{
  "num_hidden_layers": 12,
  "hidden_size": 256,
  "n_experts": 128,
  "experts_per_token": 2,
  "d_expert": 64,
  "d_shared_expert": 0,
  "hidden_act": "swiglu",
  "moe_layers": [0, 1, 2, 3, 4, 5, 6, 7, 8, 9, 10, 11],
  "router_score": "softmax",
  "normalize_top_k": false,
  "routed_scale": 8.0,
  "balance_loss": 0.00527,
  "balance_bias": false,
  "router_z_loss": 0.0001,
  "n_groups": 4,
  "groups_per_token": 1,
  "init_std_router": 0.0112,
  "lr_router": 0.0015,
  "num_attention_heads": 4,
  "num_key_value_heads": 4,
  "head_dim": 64,
  "vocab_size": 10016,
  "norm": "rmsnorm",
  "norm_place": "pre",
  "norm_eps": 1e-06,
  "positions": "rope",
  "rope_theta": 10000.0,
  "rope_fraction": 1.0,
  "qk_norm": false,
  "attn_scale": 0.125,
  "tie_word_embeddings": false,
  "parallel_block": false,
  "init": "uniform",
  "init_std_qkv": 0.0273,
  "init_std_o": 0.00558,
  "init_std_up": 0.0273,
  "init_std_down": 0.00337,
  "optimizer": "muon_variant",
  "learning_rate": 0.00887,
  "lr_mult_down": 1.5,
  "beta1": 0.9,
  "lr_head": 0.00842,
  "max_grad_norm": 2.0,
  "warmup_steps": 200,
  "schedule": "wsd",
  "decay_fraction": 1.0,
  "decay_shape": "linear",
  "final_lr_fraction": 0.0,
  "batch_tokens": 131072,
  "max_seq_len": 256,
  "doc_mask": true,
  "train_tokens": 365400000,
  "max_steps": 2788,
  "dataset": "wikipedia_en"
}
Below are experts of layer 7 (counted from 0) of a mixture-of-experts language model. Rows are named gate (a neuron's input weights, with its number), up (a neuron's input weights, with its number), down (a neuron's output weights, with its number) and show model dimensions 0-255. Each number is 128 + 32 x the weight over its row's rms, rounded and kept within 0 to 255.
Before each expert's rows: "raises" lists some tokens whose logits its average output raises strongly, later layers aside. This comes from a sample of Wikipedia text that the model never trained on.

# expert 46
raises: "on", "o", "ony", "o ", "ology", "ond"
gate0 [119 138 123  77  94 149 109 132 183 120  96 153 137 146 191 128  42  98 167  92 131  86  62  67 138 165 106  79 115 107 145 131 142 103  95 100  91  96 139 174 152 142 141 128 118 120 163 116 219 122 129 132  72 121  79 146 179 111 126 121 128 139 135 139 171 102  91 110 119  93 121 162  98 150 177 139 113  86 201 163 113 132 100  42 147 129 129 134 102 106 177  99 138 122 128 119 153 109 139 102 146 150  94  72 145 121 210  96  85 148  56 116 113 152 147 138 186 117 136  90  80 135  73 149 150  86  81 133 103 153 113 132 139 184 135 163 104  97 136 113 100 129 144 162 121 165 104 172 116 145  62 149 178 133  89  87 126 145 186 121 164 132 147 142 103 144 111 114  83 102 150 137 183  64 129  59 172 181  66  80 137 167 179 106 130 163 137 122 156 152  59 149 119 132 121 175 123 146 104 117 117 149 175 146 178 124 113 137  96 137 157 109 126 144  83  83 133 176 114 200 123 122 135 135 172 151 135 151 138  83 148 121 100 131  94 137 151 131 173 176 126 129 104  92  92  63 182 104 137 161 107 145 116 131  78 158]
up0 [166 119 188  43 104 122 146 111 127  75 125 158 122  65  91 148 100 144  51 119 139 133 133 143  76  84 132 146 113 113 135 131 155 182 117 124 168 118 151 153  96 139 145 180 128 119 104 122  99 103  99 136 145 144  88 136 122 108  78 168 215 127 136 157 185 106 101 134  99 137 133  96 139 137 124 149 121 107 165  89 117 118 137 131 143 170  94  79 127 121  98 157 125 194 128 105  84 167 111 110 160 116 110 129 121 129 142 132 184 154 138 108 119  94  84 111 170 123 149 133 146 117 142 157 186 155 119  87 157 162 121 105 109  86 160 118 104 106 110 184 129  73 129 144 147 115 131 146 169 165  60  95 135 185 143 160 146  91 101 162 106 171 180 136 112 177  62 140 138 138 139 114 153  56 142 123 110 148 186 160  76 165 133  64 107 108  96  80 125  51 151 119 112 104 110 139 142 135 175  70 161 178 117 187 180 106 159  96 111 102 131 129 189 145 125 161 152  71  49 120 160 122 160 158 104  98  52  90 128 140 105 106  62 108 141  78  80 102 153 104 124 102 167 109 139 103  42 116 134 130 112 119 190 124 159 109]
down0 [149 157 138 109 186 140 123 138 123 136 131  93 184  50 164 165 113 126 157 119 174 107 149 115 133 120  89 106 126 108 149 137 142 140 100 135 147 124 138 108 132 145  81 170  95 128 170 119 157 103 145 200  97 159 150 162  98 188 132 207 141 127  67 153  73 119 163 150  74  72 139 125  80  98 127 129 137  98 123 163 186 156 124 146 112  41 113 126 102  95 148 178 152 127 197 149  97 101 101 147 188 117  97 124 124 124 135 156 180 135 148 130  75 115  84  93  89 140 100  69  81 131 125 109 131 131 131 147  90 105 135  83 202 141 175 187  94 125 127 130 107 166  85  95 118 107 178 206  35 139 126  93 146 131  91 160 152 108 170 103  87 172 163 188 189 144 151 116 117 151 101 188 115 154  93 117 114 152 166 164 147 133 114 185  83 134 109 122 164 137 132 102 103  59 121 109 134 143  41 143 150 103 103 113 142 115 102 125 134 149 150  96  83 128 147  88 115 108 195 153 137 147 132 118  93 144 108 165 151  95 101 104 158 149 146 187 132  86  89  85 105 122  88 149 166  64 154 133 132 133 140  99 147 131 100 115]

# expert 39
raises: ", ", ". ", ".", "a ", "'", "\n"
gate0 [ 59  97 135 136 110 148 148 227 175  75 114  84 128 111 124 161 135 119 178 144 112 138 151 146 120 146 147 153 106 163  83 162  96  49  94 154 126 103 130 148 110 112 156 122  77 168  81  92 102 139 118  76 142  64 128 117 144 147 171 150 146  72 137 147 115 132 130  86 114 128 108 167 160 114 161 106 129 173 116 119  71 209 122 120  89 185 105 122  91  98 157 128 180 152  99 157 142 111 166 102 116 134 139  71  60 195 110 108  78  58 108 184 135 178 118 178 181 137 194 120 132  74 101 121 142 122  96 107 134 135 109 155 116 143  90 153 177 133 124 118 128 120 102 162  53 149  92 169 122 163 160 113 107 105 142 118  57 125 158 151 147 162 129  88 133 120 152 152  71 147 117 149 136 122 107 139 117  92 149 216 104  72 130 148 151 147 117 137 100 115 159 106 107  98  90 118 128 152 118 111 129 155 104 104 118 136 128 126 129 133 130 107 132 115 134 184 126 120 181 141 141 169 126  68 120  63 113  57 152 187 120 162 161  92 124 162 180 153 178 139 143  88 161 151  85 101 161 132 190  91  91  76 156 129 106 160]
up0 [134  98 185 106 131 144 120 184 103 148 130 119 168 142 117 116  95  95 195 110  96  90 173 129 144 124 168 112 133  87 160  97  82 143 125 118 158 169 106 136  77 144  75 143 110 159  90 175 148 148 204 101 135 148 124 107 193 140 162 124 112 164 171 138 108  99 146 131 130 143 102 169  75 166 121 113 161 120 162 128 155 140  92 120 173 127 145 167 150 165  71 103 173 138  73 162 140 177 112 142 200 177  89 160 137 132 103 128  90 123 136 175  94 225 105 106 107  95  70 161 118 153 128 168 127  94 116 140  97 186 148 129 159 129 158 137 227 173 135 152 154  30 123  81 120 175 126 143  73 155 125 112  86 179 171 153  95 195 167  95 125 199 117 117 108 155 155 155 152 129 112 159  80 114 110 112 105 197  95 116 125 113 120 131 125 146 135 109 138 141 170 119 176  76 164 157 135  76 117  94  81 152 138  98 109  82 110 151 110 167 184  80 118 103  82 111 150 137  91 111 135 152 173 120 179 149 172 137 101 144 133 150 127 119  99 120 103 117 130 144 138  84  89 129  85 109 101 164 132 112 154 191 147 100 110 135]
down0 [104  92 169  53  85 127 181 193 132 159 133 157 159 125 115 132 173 129 134 192 154 101 143 137 163 127 181 130 182 120 156 131 106 153 146  14 157 157 113 103 138  73  90 104 134  89 149 160 121 175 110 144 136 100 120 136  84 154 127 105 149 194 102  97 115 146 137 112 126 104  83 192 105 107 153 110 151 194 158 115 100  92 137  69 115 180 173 171 104 125 166 122 114 125 144 125 152 141 109 121 157 112 125  31 147  96 192 134 174 161 117  83 157 134  93  70 170 168 124 112  83 143 124 147 108 130 146 142  89 153 202 104 215 124 131  70  96 130 137 147 136 108 104 125 131 114 109 144 153 132 139 100 135 127 108 179 104 143 134 130 110 158 146  84 143 148 170 131 141 121  98 105 135  34 152  37 181 131 159 147 130 110 128 107 151 168 145 120  92 142 135 142 140 114 140 151  81 103 182 120 142 141 167  44 149 110 119 109 114 161 162  98 118 139  97  77 121 129 143 123 115 168 111 138 149  62 153  95  68 135 163 124 112 133 136 160 165 107 191  91 112  83  72 133 146 166  97 128 128 141 157 147 108 142  91 161]

# expert 43
raises: ", ", "; ", ".", ". ", ":", ": "
gate1 [104 139 148 157 163 154  65 180 155 107 137 133 144 138 131 153 139  60 107 165 139 148 118 194 141 138 137 123 101 145 162 123 160  80 117 133 127 115  94 155 107 164 162  84 128  40 140 121 103 178 138 130 143 154  86 188 163 115 106 120 140 172 140  92  98  91 130 119 141 125 122  83 170 162 103 197 140 109 102 129  99 121 178 139 107  95  88 191 160 116 140 135 126 168 152 134 157 117  96 121 159 136 149 131 147 154 129 184 119 150 109 175  70  68  83 172 153 133 105 112 100 109 165 137 132 112 131 166 108 116  87 150 118 173 119 133  62 127 167 124 104 162 179 132 161 115  62 102 123 224 163  90 168 125 122  85 114 157 132 128 158 105 121 174 137 173 129 120  42 151 122 101 181  50 107 171  86 146  98 108 119 144  91  87  96 141 194 138 123 176  90  85 110 122 114 123  73  82 109 155 112 164 114 118 121 118 142 134 163 153 128 139 204 130 101 161 105  61 150 124 120 102 129 111  42 117  90  90 210 148  98 141 170 108 161 170  92 133  68  84 158 161 135 113 112 119 107  86 162 105 121  99 104 110 111 100]
up1 [ 77 119 128 119  88 111 173  98 112  90 159 168 169 135  91 108 136 123 133 134 133  82 117 132 107 100 123 163 161  69 200 123 139  99 111 120 125 147 128 111 114 119 155  90 133 131 187  67  96 135 114 124  87 140  63  82 201 160 152 143 144 153 170  85 116 113 134 100 154 109 206 105 138 146 130 148 140 131 112 138 118 150  88  78 158 184 101 106 119 118 157 153 153 150 134 149 114 137 146 126 117 115 136 115 144 127  83 151 120 116 149 126  54 126  85 140 141 164 108 107 159  89 166  74 104 116 145 127 163 173 151 144 147 116 183 122 220 112 110 134 125 204 136 125  98  46  76  94 132 163 135 129 168 120 168 157 141 150 176 109 105 102 110 172 126 115 144 146 128  67 139 133 177  88 158 131 186 147 166 106 131 165 112  97 141 104  90 101 109  97 108 144 195  97 132 186 123 131 164 159 125  98 136  51 115  96 126 149 157 144  88 118 162  93  60 126 111 171  87 150 173 210 167 165  92 168  93 183 182 171 191 136 118 165 130 135 101 114 159 151 156 179 127  91  77  90 130 140 179  74  91 123  94 150  83 123]
down1 [123 132 144 177  72 201 180 111 138 140 108  94 112 138 167 100 132 172 145  94 182 181 120 170 140 113 109 145  95 112 158 150 100 139 154  92 106 148 121 109  78 128 107  99  76 129 103 140 173  43 102 151 117 164 105  87 170 162 171  73 166 106  80 120 129 144  87 116 159 100 131  93  73 128 145 163  91 147 150  97 131 120 155  69 168 105  97 103  99 109 116 101 133  95 138 177 144 149 162 160 112 118 164  70 112 133  69 178 122 192 120 102 101 117  96 102  67 147  80  93  80 186 132 167  87 144 116 146 152 111 164 126 113 105 130 138 134 153 152 151  80 160 116 121  75 137 138  87 161 113 128 115 158 110 168 183 112 150 162 151 140  81 180 135  97 125 110 151 135  54 117 169 126 112 107 124 116 146 145  81 158 152 137  79 112 188  88 157 128  79 179 114 100  76 127  92  81 139 115  65 115  87 133 173 155 120 151 139 138 141  58 167 102 128 119 118 103 125 170 130 188  66  97 199 196 160  98 101 133 159 134 164 183  79 143 125 134 123 109 144  93  87 152  92 114 111 190 149 132 145 122 106 123  91  81 135]

# expert 62
raises: ". ", "s", ".", ", ", "ar", "al"
gate0 [129  95 125 122  97 158 142 153 128 144 127  65 144 174 127 135 150 111 117 160 182  95  86 166 172 169  74  79 103  91 146  95 133 170 144  95 146  96 115  65 106 131 156 192 136 153  84 146  79 181 145 199 123 130 154 128 137  75 116 136 122 117 134 164 157 141 142 160  97 144 176 134 177  88 149 157 130  82  89 154 174 162 121 132 135 122  75 169 136 138 128 177 180 162 120 119 115 150 183  96 146 144 141 137 112 193 148 144 174 164  84 128 139 139 155 128 156  99  80 112 139  61 161 133 122 118 137 116 133 158 163 140  60 198 122 121 114 179  83 120 115 165 144 154 109  73 175 118 137 138 109 194 103 185 108 123 150 203 142 105 119 127 122  99 162 134 147 106 171 141  80  74  91  90  70  95 148 160 133 119 151  89  99 145 116 125  57  85 147 154 167 120 155 133  83  76 144  91 125 119 126  86 116 173 119 120  76 153  72  95  87 131 167  94 148 137  92 180 109 119  84 171  38 131 131 120 108 174  71 114 149 150 104  98 104 145  56 193 151 142 122 116 118 110 118 101 170 154 137  91 104 154 121 126 108 103]
up0 [ 81 130 129 133  85 112 180 191 145 127 115  88 122 228 114 118 123 167 109 122 138  68 136 104 172 135 139 111 109 124 172 126  99 136 110 141 120 154  73  50 178 141 110 145 138 120 105 152 183 122 154 104 118 123 173 166 114 153  97 143  75  74 128 141 199  98  64 111 128 146 112 160 123 173  89  54 132 118 143 139 119 131 158 140 158 138 137 140  76 152 122 163 146 141 123  82 169 139 119 103 161 106 163 159 110 147 140  97 115 101 105 106 128  83 153 128 115  86 104 155 124 106  77 159  23 167 159  75 167 155 134 132 155 154  73 116  66 139 124 132 120 132 116 131 111 141 223 116 126  86  84 135 119 115 132  87 167 145 119 146 128  81 157 120 117 151 191 108 152 158 125 127 146 163  80 119 127 188 136  79 137  89 157 173 190 160 104 145 110 132 134 122 131 168 149 114 137 126  93  79  86 140  78 123 138  93 128  67 139 173  75 163 125 104 108 121 101 125 120 109 141 134  96 181 158  74  53 194 127 107 161 129 127 125 105 132 143 153  43 120 142  63 131 162 157 106 131 125  96 120 148  88 100 107 156  49]
down0 [ 89 110 102 119 112 123  82 166 103 167 130 183  56  67 211 137 141  53 215 166 142 127 148 144 127 169 145  57 114  39 132 154 163 124 130 110 106  85 122 139 144 142 138 160 104 104 135  95 133 161 165  74  78  88 160 133 158 113 123 141 132 158 124 142 179 154 156 132 133 115 121 152  67  76 212 117 175 153 173 143 161  95  98 108  84  94  96  98 115  87 128 161 120 184 112 115 122 196  77 107 140  63 118  64 159 128 111 130  82  85 116 140 110 164 136 165 135 102 141 133  80 134 143 136 176 162 128 120 193 133 118 124 189 146 129  78 124 188  82 164 147  75 158 166 126 132 125  99 104 140 108 120 133 124 151 135 176 162  85 111 111 136 104 106 178 109 174 152 147  70 115 121 154 144 141  91  82 105 190 160 101 109 144 135  96 106 115 118 198 166 125 135 126  99 176 126 122 146 113 157 145 145 121 121 169 105 106 162 152 149 166 149 181 133 127 129 138 116 138 135 166 108 124 125 102 132 170 156 136 141 169 105  93 158 104 162  73 143 135 127 113 106 137 135 121 127 186 135 113  66 185 121 173 199 116  93]

# expert 40
raises: "s ", "as ", "el ", "er ", "a ", "a"
gate0 [120  82 107 144 126 155 126  54 122 164 203 132 119  95 147 104 179 117  90 110 179 115 150 114 121 139 126 143 134 120  98 125  75 102 135 163  73  99 136 129 123 123  95  91 168 102 150  74  78 140 135 132 125 121 115 156 123 129 170 110 121 157 136 192  98 150 160 169 154 173 186 158 104 123 184 107 177 168 141 136 123 172 172  86 132 118 121 149 156  60 114  87  95 137  79  94 106  50  91  97 104 155 110 164 172 128  99 139 160 156 143 128 184 115 137 145 120 174 120 133 188 130 133 123 141 146 141 134 118  85  61 141  99 144 190  95 212  81 114 123 194 129 118 106 186 134 131 134 188 112 109 162 107 174 135  84 105 180 102 138 155 116 104 127 153 126 134 100 157 157 151 134 124 101 135 130 169 107 194 113 163 160 125 178  93 134 120 140  99  93 182 108 127 123  74 101 116 156 155 154 157 140 164  86 118  89 142 146 107 157 157  90  91  55  85 112 152 132 111 148  95  85 133 108 123  71 127 166 143 125 113  76 111 159 148  54 105 130 167 153 176 111 135  99 176 193 131 114  56 136 129 128 162 192  67 172]
up0 [152 170 109  85  87 132 134 147 136 131 146 144 138 121 115 142 100 136  85 142  89 150 117 133 165 141  91 127  84  73 124 126 120  88 155 111 103 157  72  63 178 104 105 182 113 118  96 161 157  61 127 140  53 112  88 176 155 149 148 111  87 124 116 142 171 106 167 110 121 132 177 122 142 115 140 122 110 102 182 127  94 106  63 118  93 165 146 106  71 133 138 135 138  57 106 113 111 136 119 117  92 111 219  87 140 111 116  65 158 117 144 104 159 108 124 119  99 132  95 135 103 144 135 139  30 131 132  80 161 142 128 166  99 130 124 115 190 178 130 107  98 147 114 110  71 159  92 165 105 129 141 204  57  89  85 145 103  96  73 137 140 139  78 156 153 101 112 120 137 140  63 130 106 102 126 124 149 165  95 142 143 155  92 179 130 136 154 171 169 151  67 116 179 171 133  81  70 148  97 105 109 179 170  81  80  96 129 111 135 133 145 151 130 177  76 111 118 141 108 178 112  61 142 145 149 140  66 129 154 120 119 133 135  42 108 113  93  80 165 152 144  94 168 179 101 106 109 148  72 148  95  87 144 125 117 150]
down0 [148 108 136 115 152 112  45 120 143 150 157 108  82 148 151  99 154 140 149 169 123 157 113  55  91 117 159 194 150 127 140 106 125  93  65  71  95 147 153 143 146 146 108 116  90 112  86 124 152  80  76 119 124 102 122 155 152 130 137 153 147 177  97  55 182 153 113 150 101 130 120 145 132 110 120 126  78 107 184 181 106 125  96  87  93 160 177  72  88 119 111  97 201 166  70 111 153  73 135 126 167  44  68 110 128 119  98 118 129 157 131 177 137 151  72 121 148 118 101 193 118 126 117 143  97  92 145 146  97 179  97 133  87 137 105 149 129 114 100  98  99 103 130 177  72 117 153  88 179 110  54 123 112 129 108 119  92 149 131 103 193 107 159 123  91 105 110 193 136  88 113 103 108 151  64 105 108 103 103 113 157  84  92  72 133 147  81 132 124 144 100 161 173 177  98 133 151  24  91 166 152 127 124 135 117 106 115 105 123 156 113 127 137 135 133 156  99 125 130 150 111 149 125 185 127 149 140  97 163 147 190 114 119  69 165 121 173  82 141 148 152 141 173 115  88 134 170 138 155 158  64 136 146 165 109  92]

# expert 34
raises: ", ", ".", ". ", "\n", ": ", "-"
gate0 [ 76 135 130 158 105 136 146 157 146 163 101 104 131 136 135 101 124 121  70 120  94  95 122  60 156 126 138 121 117 120 114 144 125 132 123 201 139  85  93  86 154 129 140  53 157  92  92 149 154  83  61 171 143 136 160 159  88  86 141 104  89 199  98 114  99 100 117 127  98 161 139 136 145 169 148 163 112 142 136 161  33 165 136 138 137 172 123 114 134 144  64  84 166 153  72 171 148 157 109  99  96 140 201 166 126  92 116 172  75 106 159 194 151 135  99 123 161 168 162  85 119  81 104 148  82 134 125 201 110 107 105  67  95 117 132 107 118  81 136 122 119 206 146 111 151 176 120 160 138 134 154 160  62  93 158 126 113 104 145 102 101  73 161 123  94 163 136 128 103 138 110 124 133 151 121  98 153 113 114 121  99 121 181 158 125 177 160 106  98 105 138 181  54  97  84 184 138  80 125 122 124 152 187 102 135 159 123 131  75 119 143 141 200 165  96  54 169 152 105 137 136 149  89  95 143 151 170 104 156 147 135 138 113 106 122 128 201 131  85 124 117 185 148 137 195 130 127 107 150 166 132 129 157 161 143  95]
up0 [191 106 117 164 109 125 111 177 164 168 127 128  90 133 105  78 122 164 141 143 120  96 196 154 154 139 154 138 191 138 133 169 147  96 156 132 118 133  61 124 125 147 154 119 127 128 155 107 100 100 102 114 209 138 129 165 145  81 143 164 122  78  72 132 128 132  65 128  86 139 139 180 130 159 142 107 108 196 120  77  97 198 100  97  98 144 180 178 173 118 124 100 152 147 132 153 118 133 175 105 152 125 146 118 150 155 138 108 105 117 116  74 176 119 146  97 128  85 191 132  75 117  92 161 139 160 144 131 128  72  96 129 135 128  92 158  94  93 126 183 132 150 114 130 100 104 162 187 181 137 130 118  79 136 129 142 108 137 118 124 134 100 126 159 145 143 140 123 141  88 173 123 208 172 139 117 116 126 127 144 113  83  79  99  49 133  75 196 146 112 133  70 101 104 140 183  67 152 118 147 159  68 169 111  63  69 100 129 148 106 110 129  88 134 163 144 148 125 126 118  97  92 107  75 163 126 148  70 144 140 140  96 151 136 163 114  91 137 130 141 156 182 190 178 160 191 126 205 130 126 190 134  93 139 197 148]
down0 [156 136 162 160 145 141 167 116 129 131  69 105 183 167 208 137 100  83  74  63 116 131 143 151 160 193  69  99 138 127 111 138 111 166 119 115 139 102 164 133  62 149 178 129  86  80 159 174 133  35  50  81  86 156 132 142 157 105 179 132 127 145 135  93 151 206 131 112 105 154 144  91 111 132  97  45 157 156  70  89 127 161 123 144 113 180 177 139 189 127 109 176 145 127 117 132 110 125 132 184 144 131 150 137 126 175 103 172 155  74 111 119 139 167 138 132 165 157 138  76 108 160  99  86 137  81 107 111 179 121 140 117 146 135 139 148  98 113 122  81  90 108 158  99  83 114 109  95 140 107 137  98 142 182 120 144 132 133  95 187  89 170 145 104 129 124 127 155 124 100 104 162 144 121 118 148 121 109 164 149 170 125 113 138 122 141 137  88 153 132  87 148 148 137 148 194 177 135 137 119  58 112 144 173 186 178 144 157 136 104 117 208 154 141 158 118  97 138  45  94 122 147 137 144 178  87 103 169 134 129  95 144 103 125 164 119 134 154 166 132  91 106 143 133  66 150 140  73  75 121 113 105 152 189 108 108]